From a checkpoint of a small mixture-of-experts model trained on Wikipedia.
Experts: 40 experts in each of 9 layers, 96 SwiGLU neurons an expert, 4 picks a token, a softmax router, a shared expert of 128 neurons.
Training: a variant of Muon for the experts, 469M tokens, 3577 steps.
Below are experts of layer 6 (counted from 0) of a mixture-of-experts language model. Rows are named router (the router's row for the expert), down (a neuron's output weights, with its number) and show model dimensions 144-191. Each number is 500 + 40 x the weight over its row's rms, rounded and kept within 0 to 999. Numbers have three digits each.
After each expert's rows: "comes before" lists some tokens at least twice as common just after its tokens as in all text. This comes from a sample of Wikipedia text that the model never trained on. Tokens count by the router's weight.

# expert 11
router:518476486488536460479563556445546543500501448512438576429533504566544514453498451499466555567524467426441474502484477459498479493469516529446546
down0:465464509510538435551466512560558525509511456534419527501498470558538508511515431456500558528463471504509489509525525419526517452500522515461558
down1:499499515477497413514538463543526576454476498503491467480504496500533514471549448487507511470515595493558498507505496525550459525476443461533493
down2:549546558580509482537497543391513514470518508466474500533557397509526458575481484489486520510489424411524480469537464493493526536477485463516484
down3:566484537530506474514515487472498528523541533456544490486562539552527481501530567483538590541545481523493562525506509554468521503532535537512577
down4:556445456459519473437544481512557541486458577518486494527506462553544493562488569499509532447536408451511525481461554511527534438522483519503506
down5:452487511455502440515493441437478552511524524545528470492492456507506453519448458453539493565524500536480580445504441421513483496535476520468513
down6:473480435455513496506425488511475582413486576521468515531472497438499493472546476502426445505535480498547572464453648482501478537512452473483586
down7:529486521527498464474465497479454519480464495514544461500420524534494522478523439520495508443501525513495502526441572553415456488523452503586546
down8:571439517472543436554528464507478467487567456491495517499493601515472494469492542498487466437480570460483521546501465515535467482564451452536536
down9:466537469493523545467524544555553441507501538491514524417513509507470503484536476473542481517489496532419421502511502448492452393469488427477462
down10:475462561484489527499452467511512486419492434491521552517460554409460497551541495531467495495498448490528510476495496516520531526465513469505483
down11:544473468473521503526554536412531435476420412474514518509512531555502506529484531481516486438501487521493506523563429586463477480541528508342512
down12:477555522430547472469516468475492506491569530601507486517426571474480507497485473419497521379505522481459527471494479503538547593511499505523485
down13:433501503498558449434581473479556513536541496530527445508550522512486485570468465485483485493518471483528408521441536554495510509524514516452529
down14:501491501449577483484495557498576502483453489534538494467515505530506486534467500492537438505474514444544496531453453526453469548568451465505472
down15:495488533550501505476439431489488498464515555493491513501485620506534469535531542511506419513428443448559585478540478392454439537538536501498509
down16:442495521525459574487423511458423497461492514491518487517547510516525523570503499411476555449500444551553549558481561505484582502512501420507445
down17:470513495521481553534384479490516483467524520523464422451481472470480470494542530499493488457488517475487535472426471576469551491465484492485485
down18:478482576475486469521461495525505543531447486512445460605479498488464454627525513531496520538496523465459496462500482538481517497546531565505474
down19:524393460500447458481463494501425538521479586502550457474483424440515500553505546442426516435514471512531472489463543466509484522508499496533511
comes before: "\n", "–", ")\n", ":", ")", ","

# expert 29
router:457529493539450479534464418541450482509450531509474469515547485525447497522477436471483522558512509451482558504539459480471513439475539534481506
down0:529526491520491494545525468545477483513498472434557549471529517543515526506523560539491469546520478520489488525506518475502510518532523513528509
down1:468504504473481523484452473492472523460542487514457537472512512527527467529535495477488554398490535428522458562481525542447539531481525555501538
down2:514437527521515557403490468553462533476519516514536452538466480531432558378503469544487448499489503515546507483504551579504475509502441534489420
down3:363563533466515462567516499445494478501509486508564504587536455545450506485484475512461535528570512466493541558543492578527548506489536515481557
down4:461504528500479487501509522468487515539474511507475462525513546513442498466470571491530539537521410459455475488500550429500538531433493454515493
down5:588447569547448441494482510509506484546557533518456500503481506495475525507521539498502500450520483525442563510433506530503552507463536539531592
down6:509401518417475514478549466528546544471484524500512466479526457528468510609498504512465441514560535505528495499467466455408452486441536525471511
down7:515486465493492457489523492516490536488446519457486440450521521457478498570454516507522521487499524472501452425465492474477456547553548507489521
down8:552488445494474588466534518508489535436536502536573492515476462495582505479469567467406500560531535493461440545497543490414491472399485537418455
down9:515473493475492482485509502428529475489495465464523406504470525506493448431502471531482530555512502494557542466508521488535523505545481553489454
down10:516510490540480548547378449532421538499491497504512494500445479507472541494551542518505531448463431511477493485461507488584512483543524506524498
down11:525425520542483537527493529469527509543529446523532540541506539517484583427475398480543542537506432458507422471528526459436497426513456500451516
down12:458580598506426514489480543503463478489567491483544506492508489481459543524463505470537431476546521502507517499506510503538459508533524460506551
down13:459487500477492439489488484386504494543523484533527468483507517541577449579504589467472472583492516491472501485535504483528506561520485532504549
down14:471509528514519519529540517470487414550450538411513485496580479445581527568451532456546441517570495462510459490483418485518533468457537534517510
down15:540580468454436498464510454498530502588517519580412498535461450606494480552534510461460538556491490574448537516484413446573428457500532447486444
down16:483414530501491528586496477512471482509478529470522541494431526517495482537489470556536486482556504502481476594483502509494422502523480479546483
down17:468489527510465478392533510474435436461469465498491477459493498499489515463467465427529429441433474489529454482484568442494558508547405516518498
down18:477499459495507467546518469565512458461517501486502455489569499584490537469530571513504508461594516522454524579562531450491438542439455528584454
down19:575493496488487486450532546471449468499530499546551544494533503530539560570465459451505589431576510536567402457522530461554537505471414515452525
comes before: " |", " |\n", "|", " |\n\n", ";", "0"

# expert 22
router:547481469494449451513573527508508524503513451441454515477531483563497499398485503448458529522539446443506435515512511528545490492445490533503539
down0:448543513532519493482513553477506462513551482513519463525524493577525480573534457398456489477483450430520533483512487384488535519496476487496486
down1:575537560467562503451552500438516477477442407473477496550568594482508460601461451529490528482519449496524526461544552499516507435482486521528520
down2:604570469482559542519548499453467551525533483610477480529494451520470406525485494504501450486483538489558468450541525570536473498450501463445506
down3:544450469518638466484532501508489500547523566541513446527521479503465495520547530418443497493467513456428516497505425509373423489484482577522526
down4:438451482468524498508423469490493491528518484468519475481506497521467483439544501531461567507477495537543460470531462520538482557614460471505584
down5:534517503470506450456456490488517573477471546420483505499481533444531557593542553439574500518393461556500466499572455473478531536463493467557490
down6:503446486493475524477450491455530612553510519510481476486509546519486445458492512491484533520480514557482455463572526538443515504467534525477462
down7:509444480566419449504563479542524489499516472499448455438465498474449457530531489557538498480446443455536522508539478584500461500457509503483598
down8:468475539505488583488412498533568477487509509471601417489541581444461575497499514559433463519510517455511451524486548507541484490552549444523435
down9:418486470466471563500478461571498481411520493512543529487512514451526496524499589517568537454557481525537552482512534537511531487535462525531562
down10:554463485486498422441530536420428500446482519505482502534486449457524546521443519515451490515486479457549486533569514464398458362529553551454472
down11:437604507521531563489460507519537525505583470436523477515440465492451466532525504455545463474432502498454516580544521447530511553487499538490438
down12:439497515489570550478549474494486514452513516505482568479529512513485477503523492477493459462478478513424537481447448480502505455535552474460539
down13:499528531510455514507447488465454502574477459539541513517529486489479454460551468492511485431534553479500454539501515478494467553562476498456473
down14:478501495500470520517549547492509545540498437546508521498534517433475539573533477478518488536527483513471509523488451488583508518429477461449550
down15:523437528436580510411489487562497488467442523477528561524560575501496560552507522495471526491544462483472437565536472481518525449550529455517508
down16:514470554529484447491527562410530526493466455511515542412505510467501572477501576533430520488570475487479509606561557485501499522506511548497461
down17:517395466526416592455483509458521528510561524429510476535485479526524480446479515464520564468428451488476441486438484442549477520567552436492532
down18:524486490429520478590423481543502494544505527470511536502471501515540513475515431533486444431483501530453522523493481508553451524513510464422478
down19:550526458448584507449557513478465502526631552485543488483576520467512485488571572507514492537502492494458464446539495535497469425469513426536496
comes before: " |", ",", "–", ".", ")", ")\n"

# expert 1
router:536491430471521425562564463536488533472516482447499534522514514488516490535487513572544491487525481535514521485465483550410517559512525462502442
down0:500453491533485507489414579540529476546440483518535502508509467432464493408516465518487483461436540487512529502491432541596557449499476476490469
down1:490557503523454453536527516539442458445554533548474475552536383446496541532529425477517510489480532495509502433413500546559527431545494502518545
down2:474495506506542478497507579513599497495469443433453491513583503449488482438518465507534485538447545497515511437477514427512521553460488532596486
down3:493512538542539549525456473470560501524508471529481478503531519511488452501552488585494508477514501541474488575514533539478491508409472492493513
down4:455511456532476560444474514518546444473407475491589443507422540536518507483512454463573510506470489503409508555484588486525528500490500435476508
down5:437534536506560530390469462522465487455599436471434499550500536541468491491519527552516503549552549467566383520574491427522520534561566483503488
down6:425487560424496535495470598483503451590456486490545521550459526440439501428517533470479481539471524516520509543544447504512556445486499511492498
down7:517547508514561547424429525550565480539520428490532495481471511472565542462448538554472566527514513532494489537498411495569511429533572461539530
down8:481518448428484481541504510502480517480510501562532491511497516454447478485517520488570480506497489481567440555472473579511427527481536556422501
down9:483546505529461459555472492515504583417499482491469551472545470449473566472464547396542512462465527559589442502540532575429500499468467485546457
down10:489534476501505481510487494469493547473559560473465582473448463477473452540443549456508485479519408499486491539509480535557465502533573493462567
down11:517505399544519468409554481535521539529525444484492460549623542506579545493563518500479551442515527503492523562510477507487468464557472440538509
down12:444528453462523565528506497506497504525475447497506454495564464478552492578549519527458427552480492489550533416442503515559471518536509570485573
down13:436499480436537470564518427526476512464454547480466541519539548530488502526495520576471523435509481495470514593559549499563475436483468492561483
down14:540519457445450434494504438473405512484464436544518466514584561576496555535487444510419521496529510520432560516548542444542508466504505490447520
down15:475513509468494535476480549554531428461500459464508480525508469469514481534506549577483417529416506488548490510501498509494501423509532476572533
down16:570523568518503477461441420442534545452525539595568536486541507553519501518435472502431549492481541433488452545487496507529480496527531514401540
down17:470544438511528439570583481461586526508487471509521532478545451483476510495469483441511556439465472484515459477528503492556537529501373529559496
down18:466456491510499537535512461539567536539488478523510496565457453525487620579511493515491468516476517508464482449450457504516438481507476411527500
down19:462447536485521444510496518508448494536461474468587526473567457470462564469508538530560461531516507460476443441550596495479492586499485502517510
comes before: " in", " to", "0", "4", "6", "3"

# expert 26
router:537617480519430507497514470533471494537539439545463446517549456540473541529605505477451489510480533586500607507523511513491468497547478505504470
down0:596508534493526630512534516507548524505531511527470524458462431532513494474540502472461542528444489483492512559568544513450491478541536493503490
down1:460439481481451500523523481497502489513488470401481493519464527540500479460522435525495455463537514434482547480482477487538449464458439528514528
down2:544512530536462543477413575473478470500471495474490524523499552479478444545481440477502514498453465484528493492498468453568520505510467413543481
down3:527509429462499453483567489447510517526477528523447490520539535493527571517530483476509450488490529578500467503426403458496448520520484444537476
down4:468464482472463476541460473528538511471440489504416530424428521474435472510533469473515497473450509496522526467501573499486472473472432505459511
down5:545492560527508490507407515514521500521620579531489542544547433539461496508529486510445581453504578459426505424527599442512480507567519452505468
down6:464408484457479526526489522497476520502482496539511516536499527469482556513461430514399477465600426462429429477548473483527458489567499520493454
down7:488489488499558480593593454511589490485510575575486519507489461477584506573515482483577549521580514424527490491559519456532526406527476431473496
down8:474491461564524458492525578535511507532470520442527480477538492389547549447467475492525476502439454519496541486479575501528448589451500517525512
down9:504487518466495458435475589461531524540457560591511488504518527465518459456500479414481533486496489566494535503499502521556500467536550497555485
down10:425456544470458487470467545528452478467504484469409512468496427544511491413552526600442526476529456477462492445486528478501492487514490520540521
down11:464437516431481477570562546546515514476512495511542519485519466499462453442485465531474482508427565468554510569438517450440476518497501446492532
down12:512540504568520523504510460516374476643471532509436526489467497570460469506534560500482516496524519481511506506409489450525479508548510469550500
down13:559479512501564532601455516530524506448532484495511419560451463440506529518434497509504570555519518527481530480478452448458541470509477429536548
down14:529511495489497446554503516499398457473522441527511573514457507459567571544428532517534557444500500501580508547473467458502492450548544493527554
down15:446485511513509473494541500573467466463555547515509540469432497435493458501487479534447476480541449572580533550469485542518523477441568460489556
down16:509465531494475529499497469472554426539586500481511543512538515470472523503550536544498492463552502509550446503436450494499551487505545535541504
down17:589566549415541502537498536494412548527487487540489524540463447442595559475494461504457499437458547508493472476490485534466467548542504506452557
down18:472564483484486446510470499398487470539540516525513461472480516521555460479475444501536397452493554524447468503596510524496447482509562501477493
down19:488533522501525520469428453523513493541555486509489444485496431551435506499519498509401423498463467471550567480488530497561525480454493499565508
comes before: " the", " a", " The", " his", " he", " her"

# expert 2
router:452455495488505481523440578478460516484538509490506495547494519493438528502490538481473523514453568559535444549482498476503484469477478528453520
down0:481537451455472485500506463512517407520527510552426552478503525486545470484518492522545563533478462532519444481539517424481473482569546491411487
down1:455564484467476534522451551554483449530476540523458533480516477594537535541550566473528505469580551507465509539421492474480548449471448551455548
down2:520510480590469433562474565496459513468479487522456493465587501464535491563547459490470494521489493456499467462486550491468453488472551448525493
down3:523503439489543526463372590501614508478549525538438416508466519451476515486533555528469523547493463466531518471499550543464497508451399482472422
down4:510514466498535486463516549544471482522452523450448512564514507496533491465428510506472571513481489574457511494488534520605472571388547544495497
down5:463503487528508538565467531586502460547498502461571601472537517493518562517557480476482506450515491534531554460485499525541557523479513462516553
down6:503450503538485596428492516490439512488551517554493462476500470459434475470464497537445532398518511515465518436428566444535509511465438506518471
down7:467502478552472530470445453461475455553533499451432576494467579441476560547518543508447538460477509510424483509507545499450461506542485472395482
down8:409520529486474538515522510479467503451504488479433470515447525478438496480453518589502506533563502534521506441540514412602523491389441545504484
down9:455539499457573509409554429522582551485409463431458482471492468530509480543446494484540498484542500481489422500552453479568516531529486501468479
down10:494539556513478527548523515453403526499575479467572550543502561465481520551527537465546545500532496490543472527511491507509464464491483469571483
down11:526414533550512477491550495554451521525476479537452487516506473485519518499474501425529463487511556442466560461562513541506481450523506534490521
down12:518491537508443501514535482523511577496477546485505427459548455463483471538463563563513478491560488504537480474487475490577549508507488544548558
down13:509457607450562574514560444572514482516514517499455529519521527519481475521464493484472509517527539555462481456516477570542603470430502527505537
down14:519495431515457513494502489496545456569481454483509427478430505547525462456545410530543494542493528415539434521450503557521528501451412496524467
down15:466478491522519526527545452548652462514407463516516485482495474502513481456600516512490441496518457498511431603524503473458435537498500517523547
down16:514538468442469501503546541410541445502521483506527495556496488521449486420527520590539536519449469536409514564518443490470512453499536495478479
down17:455574515541517479560533543478512489593510474506531438366536466481517481465459490406524495505520529455592508452531509452526485504525478469525468
down18:483430557491502523455449482461564454493508405466448560511462513561484572456500531451498500499540494530452555485486595529422431466523481436500479
down19:436485512506546500513443500528501449482499439474535515519457526394474466496515461498500489527498419496440465462514419570508531486508557461481529
comes before: "201", "200", "202", "199", "198", "1"

# expert 10
router:519470503540529469552481496489506528521462533545492475522511527547501474504455545502500519520455559533446462550482471463435482431470543547496520
down0:536522535506565454518506463479497429483487505518471511438573458464456392427502498558509504470485505532488488430466460514487474538461443478521543
down1:492497509533523579525499535501506501555451473480484538402523473563497463581522529469511524455448530507559495491509501473530415441483527471529511
down2:554481531478474530523545509470595495428463517525518530471523503502517533442492547465512465496452463494481550386506483459474465445467495406533457
down3:533494504477501532498587424470485522502474556487536465568459532471392548442524555423453475556487441481473538487487493500512489484437518494532454
down4:498453497588523491496530509510516526534463440606461460498447448470528488495432496451556493470498461507503574542508494502511461516563496539426525
down5:559483493561564498519479483469369508504441536524549372555517518521499519444432467447535508449493463515547496508528435497540517511475535506536519
down6:415536446461524463528543506536473460547466435408410468568483457505561468495470477492488502422447506477466528526465507531520482426568493537512533
down7:516471504491513510518537502520484490513501506543414516566471454359523469431464550521440551512472466459482543480505538416584462492495444498557481
down8:515502492497547524527466523456435497449406490429455532490523494464538479524499446538550531468436500462531411509518536516559571525484499468540531
down9:597522528532552470492495390456526406516528471517495488549493529459471481494454544501468488527471549448469518494439492501487543531500462508490497
down10:521526508562506492427465479545516463494471467464458561492467454560524451494515360462465480551522472499538529531453588456422526435494510462439515
down11:502496527473512441493576516445497533502484558538500583531505508521537517550491528473466430532438470461459440483542471559451469451501472569536501
down12:516474426501408561560482575567519495509527498472508461513482515440519504496454512497423517479538542560501520575511489456528493594417545528492529
down13:441557452482446505460525476478418466502458526435487479494533554462489459473480471535470492540505560531535442472437539488499508484483542476436387
down14:485461524549462465524485457530491486529475507463481570521567587529464438521557500527508485528510534509543439476505483548483534476483433475519474
down15:525522544475492478411518481484533479483526514499521574501514537464513512565517478478558434462458507418549502478500525456493458475522452466535534
down16:570495542509517467478433484518483471547479475544491557515563492523558530450489519462474475492544574557455483465538460519476450519478502490434482
down17:479497425438571444537476511487450575468454493510562484423514559531426498515523427523489495521442495499456535501517456527517497478544506503476541
down18:462527590482578484538516426486522457500501574469493445511477522488508461522488506472544529528524447522551465447498457456467496510528511568511495
down19:455493496558598486527494506502423505540555535511567521538533521521512486434515527521479470501530486564538491508520475483530523537522527456498439
comes before: "201", "1", "2", "200", "3", "0"

# expert 17
router:474450487529503469502609415476495470537464516435495549509440462518529456467517433541578535591547451453463508525481443479461512468476541496542575
down0:506503521507511547526484499539494475532545533386495503511538556530522478479530480540453546500546474518429487499485571497480488505465455491450501
down1:464492500499574560503471470553506530407550526639495510543429531456506549467624449488543442533473506537440489494537498552502460505420518463487446
down2:459540505508492475417548536501526443544425489546512469474421515528542454510489503537532464511494464551466527459518446590475475521515473477519507
down3:420480469531450455494473501512500518599467510466539470490508481469550498433517606502519488535533512536471515505582498539519489477486459530475558
down4:517494479580498529443526474514472542516529481491456458517512539499495542520504477587461548429471546405473497523453476469432451427541515442446463
down5:519469440516583481451447468522532546493555517433456442576451411404473481503499445521526524518480489497450520499508511410522548465564475521563504
down6:523505505499482603485445529456516572451453503547470499511454522446533428549492534444513490476504431484442574463499530465496541503520542523466511
down7:494474493476575516479508581427505504519489548544463402544570499525454472553469493488512498443485426557512542492441535492467519461483526495589489
down8:543521458513476524459475455493416497491433466495519469451521537592512513473493477525523481526489543500506511519544513443502528508540493479489510
down9:432473418592564464469512487523503583537483472505507428579468439458497477472554518439529575428510438408487509503490479472466508528509513477472572
down10:502545442459511414476487467521572494522477490484419463486611557497456536459427442508560500505495520544553481448492579440505551520545556501539435
down11:462451481518531457433521472467534537483554529467500494509502551494500457476510501465501471459501560483476505504515532550527444484466576482492485
down12:519514474418549472489457531408526552557485457535505569503557487467487460519533546517441538517453493497486576466443538448472524519503473440497431
down13:526500522558479531462485550536511485484526521527533479500517527507551525571588527516471523546439505465476518474535534462565511506436487504380485
down14:555492447481543377508507540483447476484458468529455528532468500466525447516522476558547495551478508484480533503521462530484449491418489504520461
down15:555609484534534480426458484507568427487469549443453478469457473506480523535487491480581461532482540504528528482527451531507521479489549473496441
down16:493527471520483518529532528504577429540557548418473519512531520521535484513455436495534487449503558463489521494498426566543536477466548464527516
down17:531492539507453520456458486506511591489473446455508505468497520515503467482470451488530539446502459549537492526465528466454485437504520514522459
down18:474529469485560440508581489494489446468451526442533478490550513466459416509468464572491449500475548480562457506506484555562528478529517491475476
down19:507470491517485489522491523559445439504524493444410605544551541497556528473437536511484572473546443474515468571485482484423502504541504496526515
comes before: ":", " |", " |\n", "\n", " (", ")"

# expert 25
router:443438482508464451454613488499513501459509546480565566507407446440480493528484505543542485475505503452501487510533409491520554482420508510497483
down0:502428517512552457561475514474481472553513537487464479457542517472578494459516541483502491550485480476530506490510547475523492472514513432566551
down1:574535510519510456563529476473499501567474469519485512542512554456502604495514585541519452505506512541457502462504456507509477476478544512513581
down2:518525552554474500551470476514551478484482470546527502474466552562507528486496512414550464483531482497610495540497534472476524503514521453501587
down3:503448551553564515544431445543527511482505558576469500505509451451479478409554523466520540441524547558548469432486503460537502505489526550430513
down4:560517538513538478484477486516472531593436510554487485553472573478509565520530490486486466443555474483535493462489552464530478479475514481502511
down5:524467489508530503481490503553434546485445454485506555447444475471528479438586518530519535446489557542535553442505585499534527521458481561513504
down6:446502510521541417528471470503539463478504496514453450423525470547600495467454552472474458509514471522516442511525464548545578529548513467453511
down7:514472436463433529489528522494519450500457519505453473517570552444484527563468539402502464501484501531528510454464484523512517462439467454430540
down8:590551478480463481543441521451501438466507508512512469445499471507495484520562488553463565538443488518493497459480564513471481428539425470458474
down9:551562573580477454503536512438463541504522506473448495593442460488502523513482493499517504523508501507448417546430561510483559574482529522512520
down10:531565507501461492510475553521493525463442523455522510523458529450498554492529505521533487454561534529451530580561517517454485510524467533561472
down11:491529425546460432561489523506473535546548457490532456571472541520484504491497459540495490497472496497522555413458458484389541520511487573587575
down12:457536463454558526527488518502585542465519502556508480513523535486506488421499476462500528487514538449509508491495552531485505508485440533499480
down13:552519435497524462527484531463517574535569492500444509576475466530523454442520423514489545486525557492494563504452513548453397501530535570486594
down14:506546508504443583497426502483467461515495515502503477504487498509480510478554514537439476493499499526530493512537513574537544493447459523498515
down15:494452526379507466462505470535541531457571493472421518514527529504495471510509519494555464502507457511502486452509467428527507456517530513507468
down16:514489489494495500492540429476494470452456522435475552542517442529480482492514525580415515471461482494585531464466487474407432541480442555407502
down17:450477515604528510523520500514535538513513481489473528425515444475521503492512479491413541550495429546412434530490498467527534545507498498484524
down18:562572482523460485553587457431482441507451452512533536465574507450497478535518476520532453515482547530528471485563452468565455449497527461422541
down19:519520474495510511467544536447482572469461561503498504500484488515571478562451561465475470436526440441479541482432530490479492435486517480493558
comes before: " of", ",", " in", " and", ".", ".\n\n"

# expert 16
router:508578521530492478494530512487497532509562486532543424549521503494473508499535497492546480470496540538462585496483462488516514509553520453485450
down0:574537454519423454485460451531565505490517486507494484501458517523526486537469494494559506503513477495450546478521489533454480566459519452448517
down1:455523515480406507494402442502505524495528545502505526461504490581492448499493391422477509537466465510523506445515438551501500535530491505539513
down2:490522559514477541514449521494468498487502592456563495520439491583526485567470453477492604516540503427515493481461545562484504509541443474501522
down3:506501551470487510482546458538524494589521491548493489478430516499388531464520478559499467442526483468483396466524430569586491494455486517520463
down4:520502519549495482445523487490513516471461474504552431558533507523553510458557440499532520578464512452450502570491456536433499523524501524525481
down5:506476510550444542441575450470555449524486513490553457512441559536480503500605462435490498527523502491441411464502488585428507594519481543516512
down6:556497553506485513458501521582585465494478467482507479455420472550408505494454510473537475526493516497493436447550507441468545503486429407540557
down7:507526462469507566472484486576451473473513475502560504493429510506468523495520531465424579453585461416476493497506522491477514534509455504535467
down8:452468502464519478530526484526482480464490584543489509479501483521551500528446484556519530518510539532390536499510446470492544515485483538486525
down9:459468541593525510591522519541435511507499509514460403532444481532550452505560498549520500437506506482408463520530522536484500456554526548496461
down10:516510550511528425465537540414436529469460511516513423487522470460486500540475527503451500482474411468529451533483480528460481529459530496467467
down11:507451464491510456478488464572527506472481495531436507480415542474502540536465467491501470488415509469498545539486514445496466525576530529465504
down12:486503479512528449434526476535480541490466490496477536510517449528549492494479455536526514541497533564526475530516527565529499515563503477522493
down13:481466482488494494440518538499464496531435576492448523582456450533481558474482530533536453401517509569504475543505512441502452508524449471511485
down14:549528465496571522485483592452519458517491454555472517462474522458466518502522445503512491516512540441426560486484435414478463507485506516453443
down15:410510485546508469457498467494535487540490482443421487563505563539623555462511449473514457446473471440483523530480465515494512477511539490475572
down16:462508529454519478550451526479512450439572483420498536500491515431527505516517481468517404536475525432568509472474447476501526472470546492445472
down17:572509542522476579500500426534479497485467521443563489499525514527440513521514475502501559475494491531544501426491566452538473539428520498497422
down18:452496512559543509514508467496511508408499460573470495525465505506519528536475392450418469542409532449519440569550487466533567481538512470496476
down19:493493506499533503471517528479531490482439481521531524501535468524564532530463469460489566471523515512471537478537563525475487508477481552541520
comes before: " the", " a", " his", " their", " its", " an"

# expert 32
router:489560574524525455513546507493450487535571503532533421563527478530489516504524486569501453533495468558522580492512473478492509486530491489542481
down0:566412481513553453512475524515509446512467470452515485449547439480464531481474484463461529520451541509518472525518504521478497522500507426581562
down1:503462559509560569482552445498478529522524500510500408462509561531510511455527526495508508461525480495520508403478421456528518481479479489491464
down2:459580476586458489475555479454507536446443513463482473467510518476539559497492478506527503513514543515459476546549460477525508500536438553488511
down3:443504582472494477448562532520504535550512579527494496512531462437453544547418534519546509527522496448488529504502431483555529518490514515416541
down4:479603520511492491544489553550497460528493463524473469508506395439497494385456534489435474472556460436510543538467493480496449518529510503549538
down5:448525585519463403462448498473482509494509530535508439466500589546535498539500549498512543445429533474456556511488472489466506453563461471532521
down6:525568484477410529508423555496458480559516447563517486532524534451482446454475512519502533544531514532474536445471466532501537492517477525481521
down7:506527509482495504483490521474562518482499508529541487536537545545483507539469484551485543605528470522441510505462560512530574499441416478557528
down8:554500510473490587518503448494491493509477580481474511436445474473549492522562514501467542490465557492492508506572456553492480438535563436424465
down9:551404510457426447539411446474534481492443452530498503494524431477440403530538444478506522467447526473576550450525489477529562492454530483478514
down10:547443549465495525508487473488528516466444536464425587480458521499502541446592532484550517472432467523516462514557557567516544521467486504515445
down11:500438487521554428523439533525539495509515520487481513532516476440533457521514474452525482466570544459538456512498536400474533440508465490500477
down12:537506551540572538419516488427490490549483485521494409506490514482484543482520478515423514527484453495508532495517516516531457462477490518473526
down13:460523513459534492478540555521515540452551513466559494511500537466544571419512511482532480490520527501466462471471442490525558545463552486502526
down14:517465488558507464451491566536484451523445529485513514515532464498491491495515516549480416487528502491518502481507499555501521504457551481504503
down15:497438572527517440534497485520470536476535473482554497557537552550544480511547608522505571519524505562475532565532528510425481494589486459533457
down16:509485426530538499472515508617504513441475543422487523506486472476499467508550419525489557545486500503410501450555446515443505512535546485549493
down17:514492532475483438453498483508489548502395558516465468505520581466472537500542483515504438512508504540506482519452511483515524479479450462531526
down18:484510445535496473530551455540518546448454491502564410486436473591468452530524497580512536507533444565502470508504503491424524493474523535450536
down19:513408520445486472505506570518475542475462500537520558526538482506542514495487495492455494504489420490440514531540515477467493491460596496483513
comes before: " the", " ", " a", " his", " its", " their"

# expert 14
router:478449526453483468504610465511454534495565450467457607541489477479448512573548507515542514446533486482523487552501456486469487429488462477473467
down0:534492501606472523549477460500506486489471481512510447569490490519463430513476476509463533530505506494586449493467561574525503560541479479546545
down1:538475476485540537476475546528438481487513546502556512496469486524571568423478534470458502474494477458479482489517518535480498506530488561531458
down2:562437511521537522462461503528539485524489436507446505469523502477472472543533465517506445471476558583521506437482513499502482515492432440411515
down3:476472512503480494483563462592461488505470465531506512498545584522512517541481493549476538488489550510519492517535433508467534503511431531476506
down4:504517516408469525488476451575511529532452488479513446474533472550450519483494495511482439493493513518548498514468528459479537542537538522451494
down5:459484369544518486563477525464548532453592455496454499533427532515486448499488474530498562445515522491542482461498541497509510472490452527493514
down6:460553450456563551516377533540502421504489553482513480492470491362491475471521452516515489528481525487501491573506513465501583520572471455495441
down7:505449515493457481532555520507540478492446451475425513472519508550440548463512499461504474475485474486500543424519496452481501505509534507506513
down8:460500488453538536506545506540611473475564476449568544508509503526553487483561524512539493519471529491565491507478518473508530509562458554485571
down9:476482526423482475580417475483474561484475466547509467495525467434501496569507581482556500475497498497488477527490469500485533591444462476408543
down10:503478540507525516480519562516469438539518487509500531506504536512488493492532512514449473513456473536486542497482543453496475524485542536546526
down11:506471498519452495486478448551546486479455515469461400537492492517476505461490510474519484467550503465464562468527561535503485559445495484505516
down12:484565468526434529551443515551533512524583519499524396536492484468487531501465463544464528542529530498487416492515514536507582545484451454495501
down13:531486452493468524455495516468521518509463543507534497487537514494477467459555516465475562543530474505490500547532522558501504466517403498593479
down14:491533439531437470544518460584469466478454574480523526514510486520469453496473451512520460468397556530500515458458512570477485520508582533509475
down15:511437503441508516536534489485538509516590540441510586558560463567489521583525465508492506523456521585463489547472440496531454552472466454453528
down16:462513502563430569484451487501532564609536503505479574455578527601470530524493493544510479482451492535489564486536532436495487535501528471503475
down17:422427521448507550518514458583568551505503491477538559588499565457603520467454500533480426510543448487476451512473458547453472478458565527506541
down18:541484451507503504562473528509452447456551520432499560452442461505418461477504488468448488444471515438457470536480497599484531444462512498520517
down19:522527489524514506476424516478512519541500530404499548468538523447517509519473556465492565516537481484509502480490497525572582502545423462566483
comes before: " of", ",", ".", " to", " in", " and"